Weights of a small mixture-of-experts language model, trained from scratch on English Wikipedia: vocabulary 16384, 2 picks a token.
Below are experts of layer 5 (counted from 0) of a mixture-of-experts language model. Rows are named router (the router's row for the expert), gate (a neuron's input weights, with its number), up (a neuron's input weights, with its number), down (a neuron's output weights, with its number) and show model dimensions 0-255. Each number is 128 + 24 x the weight over its row's rms, rounded and kept within 0 to 255. Numbers have three digits each.
After each expert's rows: "comes before" lists some tokens at least twice as common just after its tokens as in all text. This comes from a sample of Wikipedia text that the model never trained on. Tokens count by the router's weight.

# expert 44
router:096126162123136125150148071119174126137156111090130142127115131110107122118122152094119084151150118144181067116127130129106174122160137136133147087137136134140119120098137110138152114112110135120103154139105165143109164141108167157122140180124128160105096093141126134117099122143116141128083086158152167149127126139128145122093108164158132110105104146170115130147139134114172140170116133129140122095161131125169116179144127111073114091138112124114123123135134106076161096102119124130133175090118135139116114147138118139167167168097102181094131129098105163146115124153132136148130118121118124123093157099115091133136132086083107114146168146152122105139105148118122103089116146147105109126098201120100128136118126163159130160150154174153133099153143134162133139089082129
gate0:151117115164079130154154117126165153106141124172114142159102154158101092123146091140155120115106183082103116132132175148122110084117153156147104089093119130101097132129133160143161136129122163129101096174109164108138150106149120177130130168111130165091105087147110127117135139165142101118163144110134170113110136136124109128132162109127148109129123113132114099143096122111129175165116105106091152133115119119120105089155127129110142153110145145114134144073142097131151090131111166105105139110129114129078106127095091110132138115140153116081135141116152161096140096107136123086167134150077142122100108124100135186148096102081097132108141137140133144132141103178167146085159138131094140143135121177120131173133151148132107115140123129155092091123116144120170125116121110
up0:177182144090145160137155134114100077167121149123134145117111087124147159130114143112103151139130073152099121163112127050148169145068145142145120156149113128148131134116128112138086131120137113154119145114168093109085128137113138078169152123118150107145129138104112151116113126138086150112126120128130121100110163152141127156144069145154113102139109162135145154136136138149124114117157148116150109098182156168137186141117118109144122114149116101151139148160116134105108143130126149137146099166122136071165118111117153109127118123131121152139111139119104070145092127108134142151115141080160120119153104141142122104099127163176168122123101119139116140125169128113100111146111144125172130114108111082157111104121129089133142135153103132054133085161135139155099122123143112
down0:093169140120097135174136096111078178125127153108112130127130095080118131146138107090095123142132130072113133143146124123131118100062176111113154132085113124143139124118154140125161113139105138179115113156118147183137137103106182140143139149161106149098123143167125129089142131134094149130155111144121177124131133105090131148150108143091143099111135147128145166106120112123179152180175130144109182141108104132127124120141110180118122163143094133136132127107119108143169129109120125104156153146125134104112134115125130112133116117122096156098092111122114136126107104119143111132119123145118093156082143143129140144120071119091112176115137114151123151129130120125088116141110111155141077126154137044162139164143147123106129144093127129103114100118121085095123155118125071
comes before: " and", " ", " which", " who", " but", " a"

# expert 46
router:134115132141139101117112143154107145135149162144123120112108098152061088102148165132123132138094129129137088143127142129089157135164128115082127117156162133149174188111131105096114099127093146119118128131147140133097146145089085118116100102131085160120117123135144139133094119133127130119131122108079154131127115134133129113101133111169187160133092101126194138139086153158148100141137105114140160164105121138155082088159129142157134124165124101082123119115122101134094101112122116106108166158156101102169107117083127136127144078129148105072153144170075096122129092142144104095138156113138133126132103156094153123106090160117099165157144127111109131147105154109133131139157146164120151160147128128106163099131121116147115112131132100125149146098106138153131126169084091
gate0:081128171131092165103119098138123105140114117133147136142098094079126135119162127140097143123109087145115113141121151129109125114076141127146097122102111114122077146125108157166128095142079103082132135119101149089144131118127153146161105145164147158129163138078157124108128131125107116139131131103098179097141159107174129152114189115137128145138147131142135119108137120097154120137140156126107141124120135118147157096085102081128154102152143153108150107126132114119155107083127105129115120140160150171137130165181158095141139083128100157118057149118110118081171128129130139158087165131111120149043117127145176115128136119124120121129082149163158123120131161133112112104091136140117157105132149106158103116165146135140135161132119127125138124135099089097131114112160099
up0:114132113136128123092117147082138161099167117136090086149181154170150111084124135152112138141135132115144109134127129117123111133182107123095167119137135125142183118141160130083122126140141137181106134140177102177118171133109116109108140143109141085104085125109100139116112093103115114181126121138149096127114067166110154103088127119086124077170127133115106112122135176151117136150110124155145147116141111125139122129158135089126122125103154129154092139140127153143077137180063122131148135138140116114112154122118117129126127149165088084104135152124168143135121104144115109119150109122114124113184100135124072135079111144129122150151088146126140142142132161115120105130148182108132052131122103152097161152119145150129133139111152103111129120116148131155148119126117158
down0:114129151125123154162137179127174105155109140086113125140160126112127124091129090086100130151080155099111101141157154161121154100151119122145140099108150119140143133165094154138078200111123159125181155134116139112147145117108091103135150094121125121069109126113139112167117096146147111084132138147158105131094123126070139136150113125118116119132090117150156131147116116124136108153093130113075151119101159161184134136111128147168087144157118158157114149092125134158115167124118145155124085131158144137118114103123155083132112168126111126177137095143148145149093155137133154146156121144134106134177133121132127175108144110132110131145129132082092153120122128125170118169161177124093119152116137157153178140124149111137142129114119178081140132141128129129147122126110117
comes before: " the", " a", " his", " their", " her", " its"

# expert 31
router:092136126152141111114112122153079119146155131115150147111125128128147104121178175161112098088104131167103110147140118123117141130141116149114141114122156125105088171139116133115133141150165151146091127119138117155091113106098137124141170141125112098152121117100148128096094099108080172117100095125087178085149112130133152117153131126191124158136157114160147137091113113147159115142112105117139142161145127073122135125083146097107112160115150118091089173103145152115121127121106112125144141112149108149165132103099154152077155168116151111092099118183102098143141155132130097154114088129109140136142095158126110113163137090126125150114135123175141126130099164139124145084128119166178127115108121090116073127145137096126128143114125094154109145132170114142133097093176119
gate0:147165138115138139149142162173136133130124136118129120145129149133120125109154123139156138122152092124135084119113116104134127103160102141132138148151099120103131158127149168140126078109131044182134132146112137125119098093145129086100121101136142113122125088172129097121131176083176098091114101127114106141167145111168144175168133174131126090153116163130113136133108135160149109138104129091168109105183177081158116129103144149152128128126105177110131139136115137122079099117115117143146099154142127144145128110136108145121114116126146157142135159097152131143104106165109110149128163142126148100120147105118159120095084141096127145112123132151152104121103122126120124139100149139115156061175134134122146148137167136196062172090095132119128124145128107151115136116157115
up0:129097143171156085098138085098129117142164157108111076145104150121153134128170145166138117133139111126103154118062100137122103107174124141102092124151112156122131188124156092098146128117105167077145127115128138144120136147127133123094115127090113141158161206144110083159113106137065144158106160149145140159117141133125116108128174095118116144078137137140128097151119129122114116139150101088089139143108123114114111112129152111161119122172150144100125122098079107095129179082129128139117158098124105164196156121126154148155162110106089123131167135121127144100124093117147147125142113108099149120123091138081125149127113143136123134138120136116147115124167108132110123144107101095125151126109101136119155102150136108124110095106128108111137121119149140067141157148127121
down0:096108091110094147095095106126086165113085136139134170165094137112112136106092146089118166119136157119117106168146103145171149117116120099132099128132156142139159150117099143133081119137138129132087137123121117113144119142135092162134075126121128149105111081126159168143138131069142119116110071083083107146109109108146109099129123118160115135135124123116141127120134147150111139130067154145181142162130136164141144140115118131119127154129082078085127127102131146162116165099139119190078122115130098106137122103124115151117100141149127130169111136129148106118173180167132125142107129116132140112091124133108137130160091156158113102161124139102087163112118157112149122098102124079118120101109121083161092111082144110140132104139093112116138093129134120105094125124112111
comes before: " the", " a", ":", " his", " an", " her"

# expert 51
router:153127115109134165143149171123132126152159151139155134163129131114140126081121140137148157123108140102129152100141146123134083159095116133105089139121147111127115173100124109079150113164108141154152162080114166088148136153092128173150164119142133171145117090143106103143112129124141143188096149158134141132104083165155114150098082155137123120146161141138143116141110127091107134083104097121082151113168125077084145150124092158131149121087077138140158121129130147125152145103110115090145162121094143116107126159125181172138095108136157132145093129130116095151101091119148158152164139102151158121168155147110162137142131104109119095145146140145097118102134111151151163112139138120153142116100100103120137129178125141110136122099135101126092140128150132114098149093158163
gate0:162121143147143059079111133141113159089129150142080120118156135118103100124137136133130140095148077162099096109101128160113118128095114142161100080149145137116137153112106097098114091159151118146108164155160071144168148099089148135127125050133165127159130133134103123164160130139132137169135150110140136140120088110110137138132162121128122138107132131158139153130093102183092094130114109118147130131099123118126130083159172159125161153135102142155106142110152164118164119116141136102107148115129132148121096146140175134110131142143116145126144143138144166142125162125145082132150165158116105116144146137165130140160140103163182148109155196159115124112136113111100169112108137129151147147169138115120143108148097112129172114148123125135161135168118125107089127117158107
up0:115140107144161145135116100103087140102133130126142142147200107136117072070127140101102095153132111111156162135113074129128095126129110113183112105127110133122134121121149103108118108127146108134117136115163102138159116073128111160153112109109164117150134128149106130114131086136145129150190136088130097148120101101121138101100138135148136152126127083139118156143136147147105152107168126110140157135098078150104135094165143163099163127115089112184105145159140179092150150120090105115130138135127113139126124142123197117118135166123135144146137130121132203154126143140164137127160126134091131117128159104121136113185129120110197150117130130173124147119140152098112113104160156129116105143132107136135106126141082109136162129112144111081153125155143125111095135139132078
down0:150130100152160134115148098154112114116152121137150108159168127161114127092172139125148124116141120168155104107192116128180112136155129131124099095118097120082153118160109127102086089123146135131066118110127161130118161137135099178103163104130112132168136156107142137106116093104128154114126124130099157125109101112100131143130165118139129113119146110122159078187115131166129138114119111112110164142148102151091076118139173106123130117128132111122131108150135145140100130105134148136153144124158156124150145164125146123123123156096083143149059164116124141141133113107116043145124171147147099124092135139127158153108174135108107129122106128147150128140132152112141122138123151118161141122126140143090108088121116149115177161139191076128115167120105129093096120104140160
comes before: " ", " +", "0", " —", " −", " ."

# expert 2
router:131141106172146144118096183128096114106112098112142109143155107146129113108085164145109139090134139099155076098099097171101147125138099147150082145108126114150104116139144120104122109080135107114121132113110162152104150135093155144151146156106123159113092135113108143121113136166152154143150144145141131119123144110106158156128124171167122120173136155171156091133152165104132131123107091076107118102132123147132127149146101133110112089099100124129171096101106111159139123104132112133146151103126151137157077123161147081084137133125116120120154140110090160141117102144100128165113124164158110125162133085158153112130151138122113148146111107166159111104145144060152128197096120125127170165144151109114149119108092114102137110108141163153125133093141149117072119127148131
gate0:125149105148118143092115179119120140145130115092144133139136154133116110137114111149106118158128141133136096146122155145161143189152135134139121104073149165121129112176176185091140112133157131125171158116136158129089123159141110134131130129161129091103162142133088125132148091095110127170124142117125111123139116152128121129154108151172132114095143127143147116146164111112133168122131169166137122100162103125139158109145135125147147108143124159131099170094144133120125126090126116104166124092136095106113117094090157135130109091156133091087130092104081109097138142154127168127125149114130131102156109180145149124102126069150144139151094122117158131130134136162138149152132189101082123133107171143136080125134134136108100057128156124144126189139123187125121150109116127
up0:140116164092085119148162127158113127147115113110104129081096094138133140138122133149128112146144101126094124154137138170072111091143084139143154182150133114083153127096105139173108160118119083128091121137138084125120122148127131121119117136099105160173096154130116153126102179146155147098126119142170137161118102119107119140128115111131132169172102113142143149098122137132144124113084105106146137119125103135146140141099114113129118198133098123106175140136112100097117122194148170124087125174132122111133155141172090128134139137096144142108160143142173115167117113108116147124102153153125138170099112111134103156149105125155117099101109124116115117102122105133099144107148106116161180120155112124097158117100108120089140151125110153155137120081104128138133080179161164
down0:108115126118144143137070138108144102093130142087128120115128081160152141139119099119181176125095122137150123146141113098109156066107206150105141150144151148101111162111116123141120126107116140109187148079105121126148130163121169115090168118177140127135160113126200143164119120156159116099120125128127136110142107140151135138155140129149113079125104149102142135112119078058121139127135116096122148163093118082121123123098118145128089146146107109127148127118160144108153128145122120119164118127117148115144159136128129085117113120146096096158128126125145143092116113130127099096102133141140121117147098124141166141131146143188131154107157116147096132138122112162110145100126097151157085129160097133173121089167150123156159169113133141079137114148120152106131159124097121
comes before: " and", " The", " \"", " that", " He", " In"

# expert 53
router:115177166159144150098135121129117136125111158147114115153121080146120097111167162104106117144173129151108093082174133101135126126167150115093144144113155096170105116105098065117150118150129139119108142119129163143125156115091138131097117110115124120137093133133137151136093127116108139104129093149102138149145107128144143134123122101079113155119143098176170099112109101123146096172115159145102111105136120153152104063124125136141115151152130121142143120124122102126151150141136119085132106135124128121116130158094135149083097139064109140055153131150078112121119100146119110079152172097136126112093130110128172124166112134109113109108167137133111117145137077149143108152110095121115105165099137100116121133141148191107090115129104089136141123096090127132124150109147088
gate0:120112122144135149176155113114116121142123152121105071098135075153138113157122094124100128159115153132138078129151134123138135156126127147124089158143120150160131155107106141110089102144146154146123150160146140094150149122178132124157184152138117141129073120089106124110138113106117127145116160133127096120158166128118119131110158129124118115107151138150191136124164119122137153120159109176099140149107121102085135051156132147156127161129131137162147155143188096162137159149125112137111111126096136104120159103110141132140095160150156127105140143137088128126112126142111094163131149184135155110143120124116143113109107117093140123122080141134131124158144130121103081137170147083085142176141157152155119155120106106157176085122149114117129162089125105101175165111120124
up0:115161106085116114120152135098162113091157156134150143145106090119123120106101161139137128098162141113146118143065129155121077136150132168108135148115138096138149120156116134140088154118073106112093105142112125084116132125083128153067155135122157061103115118135108109118138152137138123123139153131133120178100084126165129121123098128171145158150132166084110129128117144179142117147121128094137152129164111144129123146134153107110114143141134115105108121188089131081111118134115121164122154113141128110139087143109081167128119099116128138171113114135169116171179148128135110114115100066114138111141145104126105128103112135174157128167124104117103121136135133151130133121107092117113084120166127097113131115130160167143141141099165100153088108087146171130118115156157114
down0:101169150116064136163110126128091126128151090116079123144130140165127123113119123144120092116150137150144110091110114112117144172133098105119143095129077102158184149118128135123134106124105070140133159153111147127177129090150127077153125110144150143121160121120151159161114094126158115153124145161144177125111110133139153130174133118135152127122155184107149117130074111097131140161139173162115157147123162134104164127181155156114108164106133120170139162127085133134117110157085129129115140136165093158100138123112111137134073113103103146181145140097105134112145109117124146137126136130127103181142173102139108127115095120135163150109103151105111131138139092139137125152126121155113114103134152140137127102156119120133119165084135135151077105081132099146121130131114082
comes before: " the", " ", " a", " his", " this", " their"